Weights of a small mixture-of-experts language model, trained from scratch on English Wikipedia.
Size: 11 layers, width 256, vocabulary 8192.
Experts: 128 experts in each of 11 layers, 8 picks a token.
Below are experts of layer 2 (counted from 0) of a mixture-of-experts language model. Rows are named router (the router's row for the expert), up (a neuron's input weights, with its number) and show model dimensions 0-255. Each number is 128 + 24 x the weight over its row's rms, rounded and kept within 0 to 255. Numbers have three digits each.
After each expert's rows: a language model's description of what the expert responds to. This comes from a sample of Wikipedia text that the model never trained on.

# expert 34
router:104089117132108116122102145085114123140093138157094137112082114178125128114116135159130164122091131109158146140096099092083155120150118135131154155134117142184098122144131102106163083125123133166117126129151169145095134139086107075117075128124102133110137113114148123110125120127120152173190129129088156112105132115089116141145118151132133122150122169160124148153151144138140141081157124148115100171106149137096097114114147146147156132121111093096113156118110159129143136084093138148136162137106120177156097134134114135174085148119127098105120114110130183106154154107125168121155160128177127156136098084185089152160141152181128127097154132118129114125140119171127122119150145137156122131133123139116108119143118184135117112143141133119091122137135080127150140174153113
up1:101113151151144100149090158125144122135154122161149120148135104131069102112144120158122124138125084114126149127136103156151085149132132106139113135114103160123161112127130085174140148128129133152117140158092119102104130160128109093081140116103106097157091192113096112109119167114138116156132154099093100177077146163154129151123100108130078105139135106107127134124117120116115150120079113110109170129134145127129151123080149113152155119148101153113116136137142112120120170135163089137086160080195149112136173113126087140126089162132160156115114156126142161133152118121149081135118139126104140121110091105148151119134135127138122134147158118152136122111142083104110094123116124153150145119147203135143145159149142122154131142138138088161118119090088134149142165130075108
up2:116113149129116156129105118133081137132160120108153182162102101141121164124139118122117127110105134102126073141174127167170145078108117144180095142138135098151117107154113133140135124147185101117131131142133094146116118135088146145097163159099149108122126165197159135148092124110145114142150108128124114121118106119163134081164110158149134109107133145170136144126134112101147091129142125139167147126137068158145088125102164117129105128129115119114107062156127160164115144142131155123089133155166173135130119121141106089084112132137117123110117140167082117150103078121097121152167122130092116135098075155130135099139116111143127140123158134108106112134140186136096131122124144109106141115121123165123141097154119132105121166141119107167164111153112125103071158130102105
up3:107165067123126154167137114170121089164131111151107160135141090135126099134117136128092109146093089119160164096170131137149092137154121170135176156102075163164135096146081128128114163090166108120130155140119115112120143126108139108139143115088116146090143175137131136125130108141143146135164147129137102137107166140148107110118131135159121064134156140110086148128108097117168123105121136121167120103111129107133150098111151112136126126112074117130129172108114129109129148098132144076126158099131126162140126119133119128127080107133137151115148141130144149127126059154121112167148128132140113125118144121147110132111099104138123153163166114123135124129178127079144087128118094149128072094116120171085145130182142108171102118111162139136122139177138124112121095163133124
Description: Place and institution names and their endings, such as Boston, Creek, -ton, -ville, City, University, Park, often in sports tables.

# expert 20
router:103143131137121106112111102105121166150107157116116097133159132098072146070131132122182091115135132129132130129104126152092196111133139157144196184148094096118149110129124083149126088134097176109125116143120166109139138154125117102092138115149143157150129138138139085129171104124142114118151147113141114096096123086088096165124159204081142107167137124122120123119098131130121141140139122133111117142110130178145127080131180106146127106091094129154158134101068161126145145121103121168099155114087135168143112117135097095124157163109154091148119118118123116127112110127150151174153134117126122139149143141140127093099112105150098122098134120158101138132093163140133106132155120134146125096144110097130110138151108147141121128087157103165136097125118120142124154148120118
up0:118087138145157092129091095092102181105125108108155141134107109117148124139127135116139182097170124097124113160126142123109138117073171101116120149126139145149121139129112153128160168129102152169084149129154136077166092130121117127098162145106126175107149116136123132124116137105101160158144125084193086137112141131097135131110122097117126142160127118108099109148091157157147178125130112104131130117147140117079160099134131116162127109059110143114104091127126163141104099132109121146115132102105115148126136094160127097091123098159174130161109124121161170107117096132153126126119123130150106102147151127124141129098166120137153096147119103109131127134107158134108113133165183175121129137086106146168122158140112133119200170156135147120142141163140161124119120137145156
up1:142125113124110124128072130081124108127130165154113106094157131088135104127147110120128193131102116152073079141138174137119146089143117150113135144141160139177150126127153134126148140136110119117104133134141104118122150121160099138189177100102140108175121169118107122089138129089149160153097086159117132102107099136098148101106129129133127098117140143129122140145137138123113130119139114174105094156138125146165116125140112194132121133159182098112146145160138130118117116132126185153083148141158098099115166145179151125149118137135170150182122173053148150133106166142105105130110125118129125141155139146111105138141123132133104094134146068115099109124149101093126130131124131139105113108104084094141131146124105138143123150113124103129128149114115074144092085116131138
up2:120150148127127151101097132095098155118134125135164143127116129164117144153162097121121166126173106130144161124132119140123118145170124116133110140085102138095165109146143142136104158138120162126162096157118129105136068155122137122124197146102103121107142138138142137151148085182135142146111144074122106135116130116135109138104106134113128180142113104126144137108130130127183087106140140117090137078094146104100143090132127126110115109090146120166112084112106137115158146124102101128150128108125076126175142070084095142108099139118095114089150151112141124109165093127126100117138136104128144116099145109128117087096085118114170143102145128135096158158123138117119121102129112125165112092105135168161141157125124126148194144175148134098126093174131161117138166156163144
Description: Short word-internal pieces in names and rare words, such as "sal" (salary, salute), "um", "z", "č", "set" in cassette.

# expert 16
router:158093104139143149115099134085139099104124079143108162097137108118134071141081084141159129107144117132170136142106083159115097101135143124131123077165157135131157149115100133132203120138162151132106153175138113150141111147203154096098137108120165130126131111078123119103091131119172137118133163110134163106125130128155111117149140121112179119116097130106105122126118127070153203088161137138120090109137165141079101154125142112132113171137142112125107159118150160140101125109067152133119120079154133143141141165158108075131103111124129080162104114120139101141100130143119145114119116121097147119135124118132130136120115122156141114117114150146134121145126118155111135146160146125154124093157088090138170146138130155128103116100147142101116139115133126115134123145152133
up0:173161048150131175156113168109150098160146116142130143159121112110135141131111068113126123103138111158107135121122102138139126146167115127137107117082124125109160139109123122153135154147164162129146145148126120128129128068146161105118133098143107113177116142102128135129138173155146110098126100098145093141153105144169133143071108124103146090125098104144159169108110117067157125141161121169123129171144160114107113123108131116124137167144157106145123127142107139115121112154112120141118150094105124162101140107106104132109159129155107158103146111114114101139151166105115123131157113130082129133159178128124135133203096146113141171166127148136147090147076140122139128139088079145140140100091093145124171096130134113107092134153135125093119123114152129089117122119116156
up1:127168120162125137145123133123133117089127129110146163155155154114125095095118094108153125102102103086119160130148116145123119126131121114143172106121119134143119054124155152113180144130163116115111133130142100123149131137098123124096144140159107146161140113124098142119139103119189141108137134110099138128126089150167085107101155138158098118110132077150127098103131126108089116137148131135112130121134103112127113147136114104186138121128086128189128148134173154136096142184114144129141087123098141117126164120138118117131143133125149150126121130079081145100123108071139127145183128137121146157122123124135139084121115135079103104132152159144120162064168147148144111156144122111206119123112161096090115118090200136096131136142109134139120140109094130121106161119111164
up2:118115139160109141098102114137129087138082103142117149112134154141137070078139124125097144118097108141108157120141120141095124110146103133144115181162143136153109122123170119119100114143127126150123082127145124111137112145121149176157126118174149104159149135130126176148163098097062118123148141140128115125120173102125121071179144118160122122120177151111112151105149072135143121111133157146172135143141137129139133157112111129098067118168153148130129140125131089152105138106131131091119109158123142132105116124171097140118127168154116107142155153154111099143105128185089159153141091120127135127101140099135143107118151087128076114148124084119160101120137114097180113103145144079112084152127147107123125146135083127185117124088109116115130110165143125124173119131129127
Description: Vowel-ending pieces finishing Romance or foreign names and words, such as San Francisco, Agh-dam, corpor-als; also used after is.

# expert 5
router:174152149174153147119148137113126148138144063150123150136048095149142115134134099103157149115128160123157152117170126090112163072149088130128114173112141163165168126115145097096135119110107129080137130118138160164119126172127109155117135103151146105154137092109128082144101099128166091121163105142100139110158129145097119120174130131080137135096131123121092116133114119098164086093199150133138118109131146129084124118116151158118119124124139091096149116134115129089100128156136126119153121118132114151148115120159132107130097165097133133144103151131105150134159132084122118128144076146119163149121150147152109138083156127174083110131105132118143112129134147100147141137116116175163139139119146137155133119129076137122105149145170127137098114095122145105086136119134133
up1:107092146112165129126093139129141118092095164138115112147132127108139085120115088126124128137129184113132098121165152125100155090131142143128138143139147132096090148089162126113121137112179141123133114130128159127132129121124166139103173115132106149103103085174166136128094164098175108130099083186148133154131191123084127107140112135139125107169146128146132137126125122150116155131101129153104162121112115148106108148107142164156118122089156189132140127104139098123137114174123083084114120128105153130132120123113156140109118122081151098078075147147117116145134093077087144136109120137159105138069125125157177151123139111105113133116115144099127194119109130151122118118161144090142152122121152103120123141130119127101119088139111124164137158124129155140092157185127107
up2:147135103090186120091098089131110169131097109132098146092096084114116149082129120088139105096140122103122115126158111088151158109090115147106128169132088127132153149119133116133134107153164124114138097122106126113145119159109151135071104145129145147147148136130115124120124123123138129114101111154123126107126122135138137104121154203123139082156157141138066178124117111123144119126128137119188118131088129157130134139090172114124124105079080154175120129124105129128109175152096134104119137137151144109127099132161156139145095119140104107157167138158130146125143149130093072151135155168129142116130191113117111102151140139141131092118140133081131134092217165132124123113113150114112135134145157122107105099123096143117160134153124119087114125109100160159141135126134148
up3:116145110122186114178152141106117095132097149168126166097100143098082181098123093131117148131165164100121110167158113162071122152114137143091112134119170140139157144132141119123135134131134101134151108137158128108131131098119117125143147117148138170136154138126127132101086149195095154150127088088128086162115108139108153143120126098127141127116103126155106162092132116174146127135122102125104116139082127145107136146138096100138091109129129148101105116110169104096079104145120095163105185167132119129110109126127111146126114130142148134093143162123153123134162163116139166130136111082133135111080131157106160096153124132129120119137158121122110140079137131116149159121157134150163152113097122135127135091125156150126133098185137115118163066114104168097162140157119120
Description: Opening piece of a split word, often wh, g, ga, sa, plus pronouns it, they, such as wh in whistle, whale, why.

# expert 57
router:097100107093124134150120138109123118132157131166169147148053122095116103097109111104170152141128136119096141149149125117120125127186175124087132153134081104131113161095142130141175130142109090150109100138100182113147132127076140138088150154139116141152106052122187131121134098141139122071129134127157161133134132148098105151136114109139121110129134109116093098170124105140142129166118162100151138105115142129104114164148131151138117138115066125108127143113083085124151114166112118122138112109124102151155124103139138149105152175117077131141147124097121118136122085143130108142167086162133141131130118115139133112079092146092097073112125126131140148070152114120124119142120125126090131119120103124137103121135152121095152114124125130145151161161115114070110164129146126
up0:138137079124141142104129130108080181114133118098127171119145123143111166101123128117123129092163140106165110127149131129091093132153100161136117136088136119114161092141108155162103186103154141117117147155133095102179122120085140126173151176114139127150161063155141121120111102147115091160135142118118129168100102135151141123133126102101157107116084125142149123081085123137100124080165108146115130104149124131095145106105111110113136109103116127110126121132115149166181080139081137167117148137120136146161081157096119120113130129107097128102139152094114134102132126139128101142158123124111157144125120136152185109146098156112119102111119133106104160144178145144174141107160130127166122140158097109144146108165153181130115141172138112123116134143125160102087104144158125
up1:109125153126114115137165132151132152120084090099141088128114147115100133102142135136113143175110108094157113094156106130160168103125124090095115134132119083112086085079143139122143131145142139157092108138133184145135134106143113139129040148102143142140142113127059107127109097140131100159131136120144105146138142129119156172144147155133140125123125113100133131138081145115154123148089121110128127110108120136071139126097141096128098122093115143098089124108113098117154170179160106170112094101133154129114104149155145108127136122134150127135122147141115178120106116128126128173134129161161089142122150129129140086137169170136182136098116140109132110136128111111136149135139163108141148146170115102157134133164109126175202116091119157124117145142104133087141106143173110
up2:168141138143147114124167078107138125111134111103117132149171127150114133102085149101146148134100158108110135121137131121108149133132111174127109084133135166131149142118112106103146157140117119165107153174139118107106130115125127149157118140138150118138157112135112120151096096100104149160137135107163110150172104123139119155182096122069120117088145065120128103150162133163131145116122105122150146100145124120143132115102113169127165140132135114145125174155157130179099093137167160144114114153154119131175127170147123098133109082130086164111146125096138113156102099130094085107092090169113118132139157139116160106147133178125109081157135111171121094095157116167107115105123186136094128107152137108101150168142163104116159142131148117094099148113146108156107152145123116
Description: Place words after New or the, such as York and United, plus such, there, years, and pieces like ann- in annoyance, annum, Ag-.

# expert 29
router:095141123166146166133088149117129151143162105108133120158124163088122114138134161134148114146171124149101137084108180092112149083137094099148116134142113133151126139136181149147127156109112124126127162097126109121126135181141121159070115169104143093125144097128149132189154092106133172121144129095151094108114149125131108108101120144118101107118126112156132107153095157109116154139136089160099112108153102151149107184125121127140122154167182134121155128132133157115142118114089170088114094138108142089119145137056145161116119152137092150135134131074128115137162144136152130119128085119139094145082130123112102176113106131100136152126153142164119084155133156129128126158134145125149132099135087108124122150150141129133101173084095091146113107111144147132152109134137110
up0:152149105116112144122130105170074140124133156099074141176123074155141115127153103117131149109141144143125140115126126102124137167175148125106150131090130155181123160138129162079161144103148131164102110080127108126116124136116117130127102089114134142124107161176133151102107141116098118141058116117131128134106115127138181130133117143181162110133078165136125117132111138114141118176124163149089149109138149133096115077110078092117151109099132115139120112094155102129099105113142118127143129107142115149120122146138143170113090101129158117155169146104120098142115143146132117144119138138125129170161125117202156149145157178112130104156096145091100124142131146147115173098141115145131125148102168127091102169153117140084118095119153113133125089132158119114096135126143098
up1:107156115127147186151154112136127091142151157117114092123152119155154122119102089116112136142158125148118108101148108184091103156121148143170145125145079121073133132125163129143125152138154123069119126134144098106131087113140135084140129163133156100172140145106147105134135141132129171124134133074109132094129130122115125108123116130158119082166155124149120120116205145090137086131144113113105121118088136095178138126137123147119165134147138090141132147094122165122091157127114126099104171136125103121145140128101072113160132146150118097156161114129140158122158116086103130144136149146142153132159151138158160163119134107105115125114169130183097107067133111062095104141090138107126116106128087121112127148126142128119110100114152113168117126169129124144142092154126119
up2:143111105063105123135113133138133114081115092152102154146104134102139170147113112107123149138132149111139097161119132148156144138099134164096148108137162119096157107150120096122129143105105139091110110125145158126087143136143125140125109132100132164180107149140149142122149145134160105139144122136053115116126094135138137147121153158081130172110113169133089130162167152157133117064132168175138168152130126126099143110183124147109107133142114132111161151114154131159080128129134109148104127094130108155094119123134126099130092140129152128120108134099124136126106175109124131123127142169111145144116074142138161102156136142133144138119157087146077154083148107153083137135095127143137096163129097117142134129106113179140119097099110175128145106191098118140128078137096135
Description: Mid-word syllables ending in i or a vowel, such as ini in clinical and administered, ti, ni, chi, often in Latin or foreign names.

# expert 22
router:134094107148165121123148127140107089178159114178106147149088124156098077109105123133120175071090128110122167113149108112116158185171143123172143146107145143141105089075150114096126143090154115155150121117108124088114126154096105155124166124120134081172097161147156120134122089133140169152083109155125104147131114094164141170131104099140126100058135178138149100089108122150085127118080130140106121152141098139135164163135095143149137100119153086164108131126134167147140110143079131099144123159138127176108109147146120129120127138141130137147124114135130116105106138138127144109113121119143179116131133137129099137160175130173124100141130105129135160101151146142107135145098111102138109085134147117141138150116151136120117134098171122110127121136131124123142130111146107
up0:111111132101120114123137104127155148118085128098136113133155093117139109126114135119160146168090130129121173115077120148121097126117117142114111166116134167109126095110106095079132108103159148157144158139058149116117110134128164135113118129146135138127106131146110098095138130168097128103119178135150116154174139112112095133117105088145105159134158136108119155113131143166175139115087140124111154119136131073112164117138140120145116129058146142148073123080075157089140115141136075108145115101125162105111135071135121117136150110127144101139147111157144126133093100153112111122103125128133082139130124139112117124176120120164187085153148143129129149105153093157139100174133130123111116160147155147132155146185149139132164119137139131124098132197143149099154140123138135
up1:150149156119131163129129091139128140152136120113111140175107071131125143128138064117128137121139108139110113146162147117111095138103123154123126121096148114107150131148104190131085130101152087132136118158138098069119120127153136071172165130122139094142172149135151131128121126100132115100108127145139102146106104130135113147126130142145139126103153105161168121124143111126154128110110095152136091123156044136061137138129150108129124156087131149115113113125093167124156076138087122142153117136119105049107141120121129138098146117169120149151162125152144128099108119102131148170120186093125144105133124123098170099161116149149133129130148096082125132132109156091101083153128139108115124128122097122142104100159152128139115105145148117123181117149099161112103107169127115
up2:123130121114110138126124133165133097097134131133154143132141066155101141158101158059108129078111136126112164128154148121137120127119108117123100150117121146142147127102111101124162071140116113126089151134123123144119101143119114177132125129083126150163139138123127152085161124163125193109092115170118123106132131063126135082091163130137145132159146143103133124093116139146149129112112162108125139129148113108144135127143116131127078086133129154099127127140093110097124143102078141102115124163135124108121136144195162130150124137144122134132111155154133120125136127156089133130135124157119134147117142167117128110110163118132123132140108042108125103146201128194127146130116166132131093108126101155101192136176116117121146128125151153082119114180128137107125107085115160
Description: Sentence-subject pronouns it, It, He, the adverb also after a subject, and the circa abbreviation c. before dates.

# expert 25
router:164130111144107202160150109141119096103143171111159130099147130143105131087173139119123135104138134094131118127124167149135160154137138113141110142130151115157131158140106108115108105118090118065151141149161174120143106143172101128126101119144088110139134092154100123123123158100109132125141155097082101120149155137186122168101140095131113110148123129132094145098115169075136129132144104096149133142112088123124136144179120165129131094169126081142126148153084107116150165109141136120141140114134123137094104110156105098147159133127111110140133108151119157125114203089186151104113130129114166114134086114118126105125159122142108170103146122136127116183139125133118110170165092136132126090122174124155137104142129162121103144132152095121102157110119110111091140127135095
up1:140126117154122111082127138146168131122116162127109122112135165136112151114116100095147142146107146146138147113120147106121121142147135127109129127166135118116138071126157136158189118105121163141106127082104127114166110168101133138122131121115100158112150133112142124126134111115158152104137164123121095111128142140158126138130125121101130133168117119107110113135138091133102106129096084117125154139150109114121115162130104087183140107120121167132125152153121125116155181186121116100097071103139189139134136146114119152123129079141138124099135142116087137133117149101136124154164102132146137167099138137116136127172134129089142108052133110110109161169132139174088083117094168173116077140140121159138149150055121071146146130133116111175133112151142110136157148066134110
up2:117123137132113097145124122137144136100133123110126173159165143158159109131170155099094149095120088126137117139091128163142094162114103108096124115102133097172123119182122164189130112102134137163123120121093131100130133157102170143109137187101114155156131125092170127100145102108122106154134125146158146092149120140140120123133128100153155137143120115140139156108138078098154168134118116114148145091115095143147134143093115125107118147083118142161118173120094107112157122087133154138140160124139116174158143152183111081134115088135121156098173119113134150123109099156110148144144113143119097168184113102088099088110092168147152131170125122139134109106124157180098140133121140098165083115123101128094157123102114133119142096113127110141111145116109152159147118156111134
up3:125124118118117109093107148093103074132129164177092120095122129058148110148101108164118112146066117150197143137132128115115136157107108131101185107087129104124119120150168118141133128142151139115129128117109136189123124127131133083131133095101132126133117141172132122119119098146154123120106162115148120127114129128119146121144155096164139147166138123095132113122133114124128078158106095176142145125149182110087153112143156086111163152116133128103099113171136088113114110167102106115158135136123105114115085140107179155138099125126130141111098147149138107122127114148150130155162139112147139115124114157129128141150131148119111146101121146140118171115103162086180133118104107153127070128125135128102118164084130075093128122147097117149143087144167123133182121174132108
Description: First capital letter or short piece of a name or heading word: Hit|ler, Mos|es, James L., B|ibliography, D|EU, M|X.

# expert 2
router:128098146129103116109165155056165101123122171097128108107142108090101116091127113096165123184137116125087155145164116110125133124135132112132131126155163127131079115141118108099121130123142097092178161167097119118179145117141148099125165101185155111138127126139148134144128143122156110138129118189144108142125077130105143104152087138088156110132153136077149109114181130178084150161174138116127139083112164140079149109112135080094127135113145161144140151105123107158147133125141127154103139110145120113149135136126156108091126103142136105138149108082142129116133173155132131167116109123153143117121116111130080175128183111100112121111121112109134142116111119150131113136130149115140120153120160119115167119109144115109114126169073105153137096103130129115097102118147139
up0:121135098178127119129113116136125141151119121096151092113166111089119102100144121100121118167148105116154121108130138129089102100118084125093122146134121110190110135150150138151169079129122157140141161119129127125133119123143133162134123126131180148154121131126107127129172120122139158117097125140137122093176107138095134183081170126108124131148126113106115102159111160111140168135136120115131098142101138113108156184089115127116128137171156132144095101115130159091127123111156094108096136105114163098134150113085126136188131050147148163153125129109127115155113086093112101107143131181129161097117154122133143141177141158141133079155161126099122091145115101120146138129159172156120115116082084112113149142121155122156139096134129144131134162121170126170129149099162120
up1:114144163169116131098061150130113164110127116124124173139105129102121153148141123114139155084108123103150137116160113105149096084144151118082148123112126124155165143079143183146137131142143156133120111101103137109123169136130160130135137146096117137129093132165117141101126145157139128143150079124146148094094119124174124158130143126139145142120122152150101116110151118142165138113105103107106131129108146103114150124097080122095130097129130190145154160112100111130079115131116097172085133155152157126130124127155145104077125138151172109079116170144125110098126126136105164125144118105139124146098131136131125128120158119126088172099161113126108160111186192147115146080132122083167125134087168110110156139145108120144147101113153109134113121131054153117124142132140106
up2:117124143141153139143146125140117141106150115140135118112167149105081156107136136100117154122132111156123137140120149135125110116153085170127146107108111156139129116142142141096110125176122123086125133121122128112158103094164096112167130137172132131145127181127169175192118117142132136090102120127112158140164121134134110115116114182126143086157158168168086159085155094182147134130071149138150112166153122139127164123157074132121096135130160113132140183102168124115115121170115161084067111142139134108104133138105099122135148092128122120137126149064158116097118142117146120150124066111139138143140138143094151135157104128106091098116130117066108118136127128120115144148146131133105111142147110120091134176102116126112105103138154075086146128151135140136109147151103125
Description: Word-final suffixes like -ed, -ical, -ous, -able, plus " on" after verbs such as based, released, focused.

# expert 31
router:140130148170118109084119137124099131127131141136142127157118113127129139098097116148157151150142134102134170167136114152134122114151134133196138135123168131154107146133121150110121148133141132104115120161149142128151117169123135116110092096051136161161134092132081121100116149133090150140125139130149122086076128128141148150092163182131107130198170184118124124117143148166134172183117133147132121131119130130085170136149123113106118142127130134149116145105109122124153139127118184127110072138129105082156142112141155111114145115142130140143153108139119175109113094107177156121096153123169131142123154119145137130111149112094108149090119092086126142130139115133076116065097104173152121120135131118140116116174128086083107133124130109093099099094121104112135137140139095
up0:089122155114172138154143131108151144150140154139122127067107104124138109129086097153156174091143141126153137110113132122130128158089086076099134114129084117107131072117150150126155138162093125147116117145099131058105114152129143118122139120098108090179093159146123113139114154131102111109110123096104103101113110140090090190118131098122093127157163155082111088168142145154150155149117094150117152106166118136092182132130160146153148117131108150151117102134114138127127110129143093156155134119178145097131140142120118135110119154111165151188116154142171158129121097128120141105125145094154170148141147137107141133140139154127132144126175166113146158102113133107111108142112105139079091126130158135144128124122140116172098123137105117131129116130106151128137111094166087
up1:150129133164126131140124136101121133116088093132082120147142165111147123129115121130134148139133106163115111114125097140128098155082160127103145091152141131148073101102082131062174157102119107159114149129056126144180129124117157137146108132173099104100095093129140117126134135173157158177132107114131125167135112133131133165083132127154111150138105089118121142141115161138055169155110103142182139110153113142113151106109119121148177121153122134075139158120123116109110107093128093176113116131111127132104147114125125095137107165144101140139114136129111143070092111079125122103119164141147119152119109144144140149117141141137178111094127091128163118131110133120096120126083151131109126155099158143138141140119126158116107134124120159177154166117123143151165112156113103
up2:101163109128118134130127167139112099150132111130141112116139119124108109132145162099117093103154110136116121154136145131158155149145130142163110119121167115173113125173156134138178111138168100139142118138157095126124161138125123116072094153145149124113111088148099151146167135181128168133115109125069172076181156123140116113117125117133142098112136102153129175156124116097162101176114173078161111145106116119132122106103126135170110154130182117151120158124121173154122174103159118132130097135122135132151150149111118147130129126117141107119114169094102128087153119131128088174161080142119145175095136131136107111188128122108085131127161146154123129103152143136126113142140107122102146138108129107119136113116082103142139093088105148098115156140116159125137118064086116
Description: "the", "his", "its", "their", "our" and modifiers right before a noun, such as new, former, National, Norwegian, global.

# expert 42
router:090131151125098162108164135129136129167115154118137142123100110155110161077177130120126167109119127128133103106108177136122122133121132147082148077159127175164129131190095139132126176171139124158145107158122117143107133129149167098152101151171171138129103155123153132112094108139125142151142129114094071134138111134125091098137141164097098133138164104140144120099141118138118135110079113111095149127125203117115114138113131072121141144127121129090085152117120103072141145106153099161115129114119175106120119143110147105103133170138109155117146107127118080149125129150121121101142132106144133104139120138091151109152108111143158128087089148123138144159106151150157096150180091148132131101166099126137135097111114104118153122116090116136112119121109147172123163179111130
up0:136106109138135130132103138140113123120137112115155159086115137153105123128172078124139135150148119123143124123159162122127174109086133141108109121097114132153147116128144129135159136118135174114124108140100082124131101140119162113121170107116123127138133117079143097116124137092115122129094136116115108135119127156104153099099110179103123149091095126132110139118076112092136122130171091120094098150090107160162130146121168084142104157147150122165121120140126150127154137112103143087126123126101147120161139176136098121154121116184153162125130112114133153154147139111153090106155144143124117082133084153093159124104131169118151177148141163147098099124112086167128171136118098169113144107108153123155095209075116126111122076107162129125178146158161135128122140104150156
up1:125113142116140107130127117145128154117125124129148144097123101102084129143111138131110141123111078111178135056112134116158170147112139123147110124070141161126131124111146147113130131100107148138123083126128173156150148141138140095102108151112121131110107102123109131161178097095093135159140122104121114127165107132091139134126151131179091167093155091159087153141092145137152118097156088106134143097136153108079154111157154084184136149128114134154117143137125127114132166134173116127141133104113140107151119109142136112113111097157177112184066104088128199127082135120115106140111128131151133118147148106126100144142114149138151101130132126119144118150149119118116107149136134111064120114152140114158137127118140131195174132106095163152130159142119170165120101108138137
up2:103165138123109140146140123132128125108109128135160144196117127114122104104159109109094128146135143145115102138137122144139116152131154110127135142177173149128181167144159105152124133143131172107089119127105136145141134097140097129151130107144107149172152158128135134110146125088141115129094132119115126115135122101198116175116135161124131098165117118102118146101090121098080095152202139127143123116130110133098144096102149097133136099134092143112136142180112130134139135167090136101155169118112112152106068122079121129152115146105114132137120071124124151120119136097098144145124169141145140118095109121194187100142113105134144136112124172128091123104166153070098104100140099129120145181145133158121104121142101100106105150097161149152092144133125121137142128105106115
Description: Word-final pieces of names and words like -ton, -ley, -son, -der, -ed, -d, plus ex in exact, exit, ex-fiancée.

# expert 58
router:108139109131096147121104110058132127121131172136151116098152129089107085129143125128150144087071090119158120115119106136102123189126131149103136148108139143129094106177121094097119172108154104131144136135129081142108131102110168118146161083151157192122120129103125153153166125140138129181136166124086149133167119129101109095160136107132106103187173126134114112104147138113164152129121123109116153111134143145130144135140127126117144117151121095109090163103114134086125163126116193115125121120151127117164123142128136143169125125129157127160123103125130111133177118130125136177154160120118109144101144117136094144108077161107108133138151111177098126153126154066161081161109156116119155125120126117103128113147142149141129095123114069088125135110137121152139097138143125
up0:167145157145137125136161123151088151145148151104164147132143144162149106173136123098135127147119113116129149080108107138158148089126133124090151168101118146071131128109133129108141165141113117142117129116129156107165137122121128120107128164120126122184127111142142113092097081102128162107136113147083131127119138138079129166154136160162117143133118095155112074182133161147137125119119103096096111118115124138131112134129126132161172093105119157127094127139126110113111100151184155123107144108092134108106066097147140150144120108163136136179138146134107141108142107151121125070133147129107084120150135137119126107131127147162115075122098116085128143128160132145120169133104150144118104085082151098110111167141096065187168136146116122111121144118179080131135122135134111
up1:142105110154151133106160122104166182139121151105153111187113142126144118140133143165154126160154126091134146083114121106132127137109116116102110163077164134113097110175129151119124123113121129188176186167075147083143091110148153131143083113108135091144106129131102134117094090123123098131162140112109092123137125119117103133128108101119111109115141139095083115142109117158146139128128124077063156082116122095132162159132151090118120087124126143127123143111094108107163152133147095133092133098120127100104137117126113111154137148126139153136154125111136136127110128126134122123136126139157132120169141124109069126113121148108175109121102169108162142152114123154132110136121106148151148119085162135096133165193132136152183134127095131146102158142176148110135110107105086
up2:153122142113105092120115095091128113106116074109112130123161116170124079095152094111134091102078113111116113131143145097116112129093112141122128122155112086087164073151153121092111083113126119104105128137125158141117138152121118140146143142111119108143140145119118114111106113121125153133111158142167106092122108122135125148111118120121119110129171154124100105173165135150125104105100094112161146184092150117120143127139151145152150138080052149157125146099155141128145136175090152157177126077163084110131130143099127136167162132128155117141112143129157149159108135110190102135117139143135138114107153157128149118149175082134149086137067131131125188103135130145126130125162164118114153139151096113104143140128098125139101161133152160149129081153132131135146129151121118
Description: The verb married in personal-life sections, plus syllables like an, ian, han inside words and names with accented letters.

# expert 6
router:124148135158138133104091147107088125151131101109161121122137134091121111104113144095141121152162166119136107100103099131122104157129126137154119142091136110116079110154114108155074182155129191146148102160134116130152175108122150106143107105098133129130130135158117103132116179101112085130114146153157104083151113176129136115140126151128118141147190173100107100119089115125105117163178107111120079165125087135139147114100099120106132133111114137093096151131157103170169122140158124170095143159162143100149102115129128115150115070109146119134145092118126155103098112174125159116168085137155113108104112108140149141147187109150157120111141136093165143142153104124101116116149147127154150145125146103151136109128091111117104132122134147149158101121133159112098099122103130
up0:116129128137107090176118123134127148119157127139129095174162071173143123138145060128105086151114121114094128131103154122140137111131120105124126157147119111159119113111104113143114135102143163125132131126146137141146134149091169136123135118151128134162161182127120090149160145106088136156126167164170095143090136122117104126156111117184113130077155117122134069133149131123129084114098137161139146157155111136118066159146120126130080121119115145128090112176134134067159146161084115124140137115104099129144151148115097127122113134135136137165092120126092140139138152128116124084147133099142093116118049116134119165117127120167134118140138135134132108133094158162150124132140084111118122108115168140113128119100141137148135138098124116165197108154093183113151125120112145
up1:105139136139165095148123128108122146156146091129148152165140127126138124152134102131140141151106123103106114167158112133117113126149086172141125161122098142127164160106109126153165171141109074068104101172129108100087166127141134116112155161099118158154130156137146172162144128126104157114099109126152142166117117142128092155103128165098156163168121122170109118112113141132158100143123105134102113087081088124132123131144147133095113132136135148137113159129130114122179119162121175129173183115125143159134134099140110101120149112119098156122121156113110131092119119126118120133097119112132105122101133165084161144100062129084118127102111130105128142097176106132119109112112104131136079098132114148146115098108149180132153162093127116150166125149132117147109103145058146
up2:140157110155120117107148124169101126159143153103172106130125111133150147103132096081170125146146160128116136144193127155112117128085124124135132101147142154180171148142105106119163067132167138141159125101121120097107109143099120158154108102148143107148114122107095156060125098121144126122121155093124145139098080137091144111089120107115126113129104152129153109139133111128124163128134152153153167127153134108156112141139115141137133136157116113143112124113161152168098141129132135116114130145156121150102137133120147134090096064128115174161126118134105116171111089113145133129121165173066120161102123109172107110139128106130097127141128081152157098164129071175142098159135147147127094109163135126105112107157137129128146097130125158157137112092095077155119106093132138
Description: Comparative and quantity words like more, other, some, several, most, plus adjective pieces or stems before suffixes like fresh-ness, effective-ly, Philosoph-ical.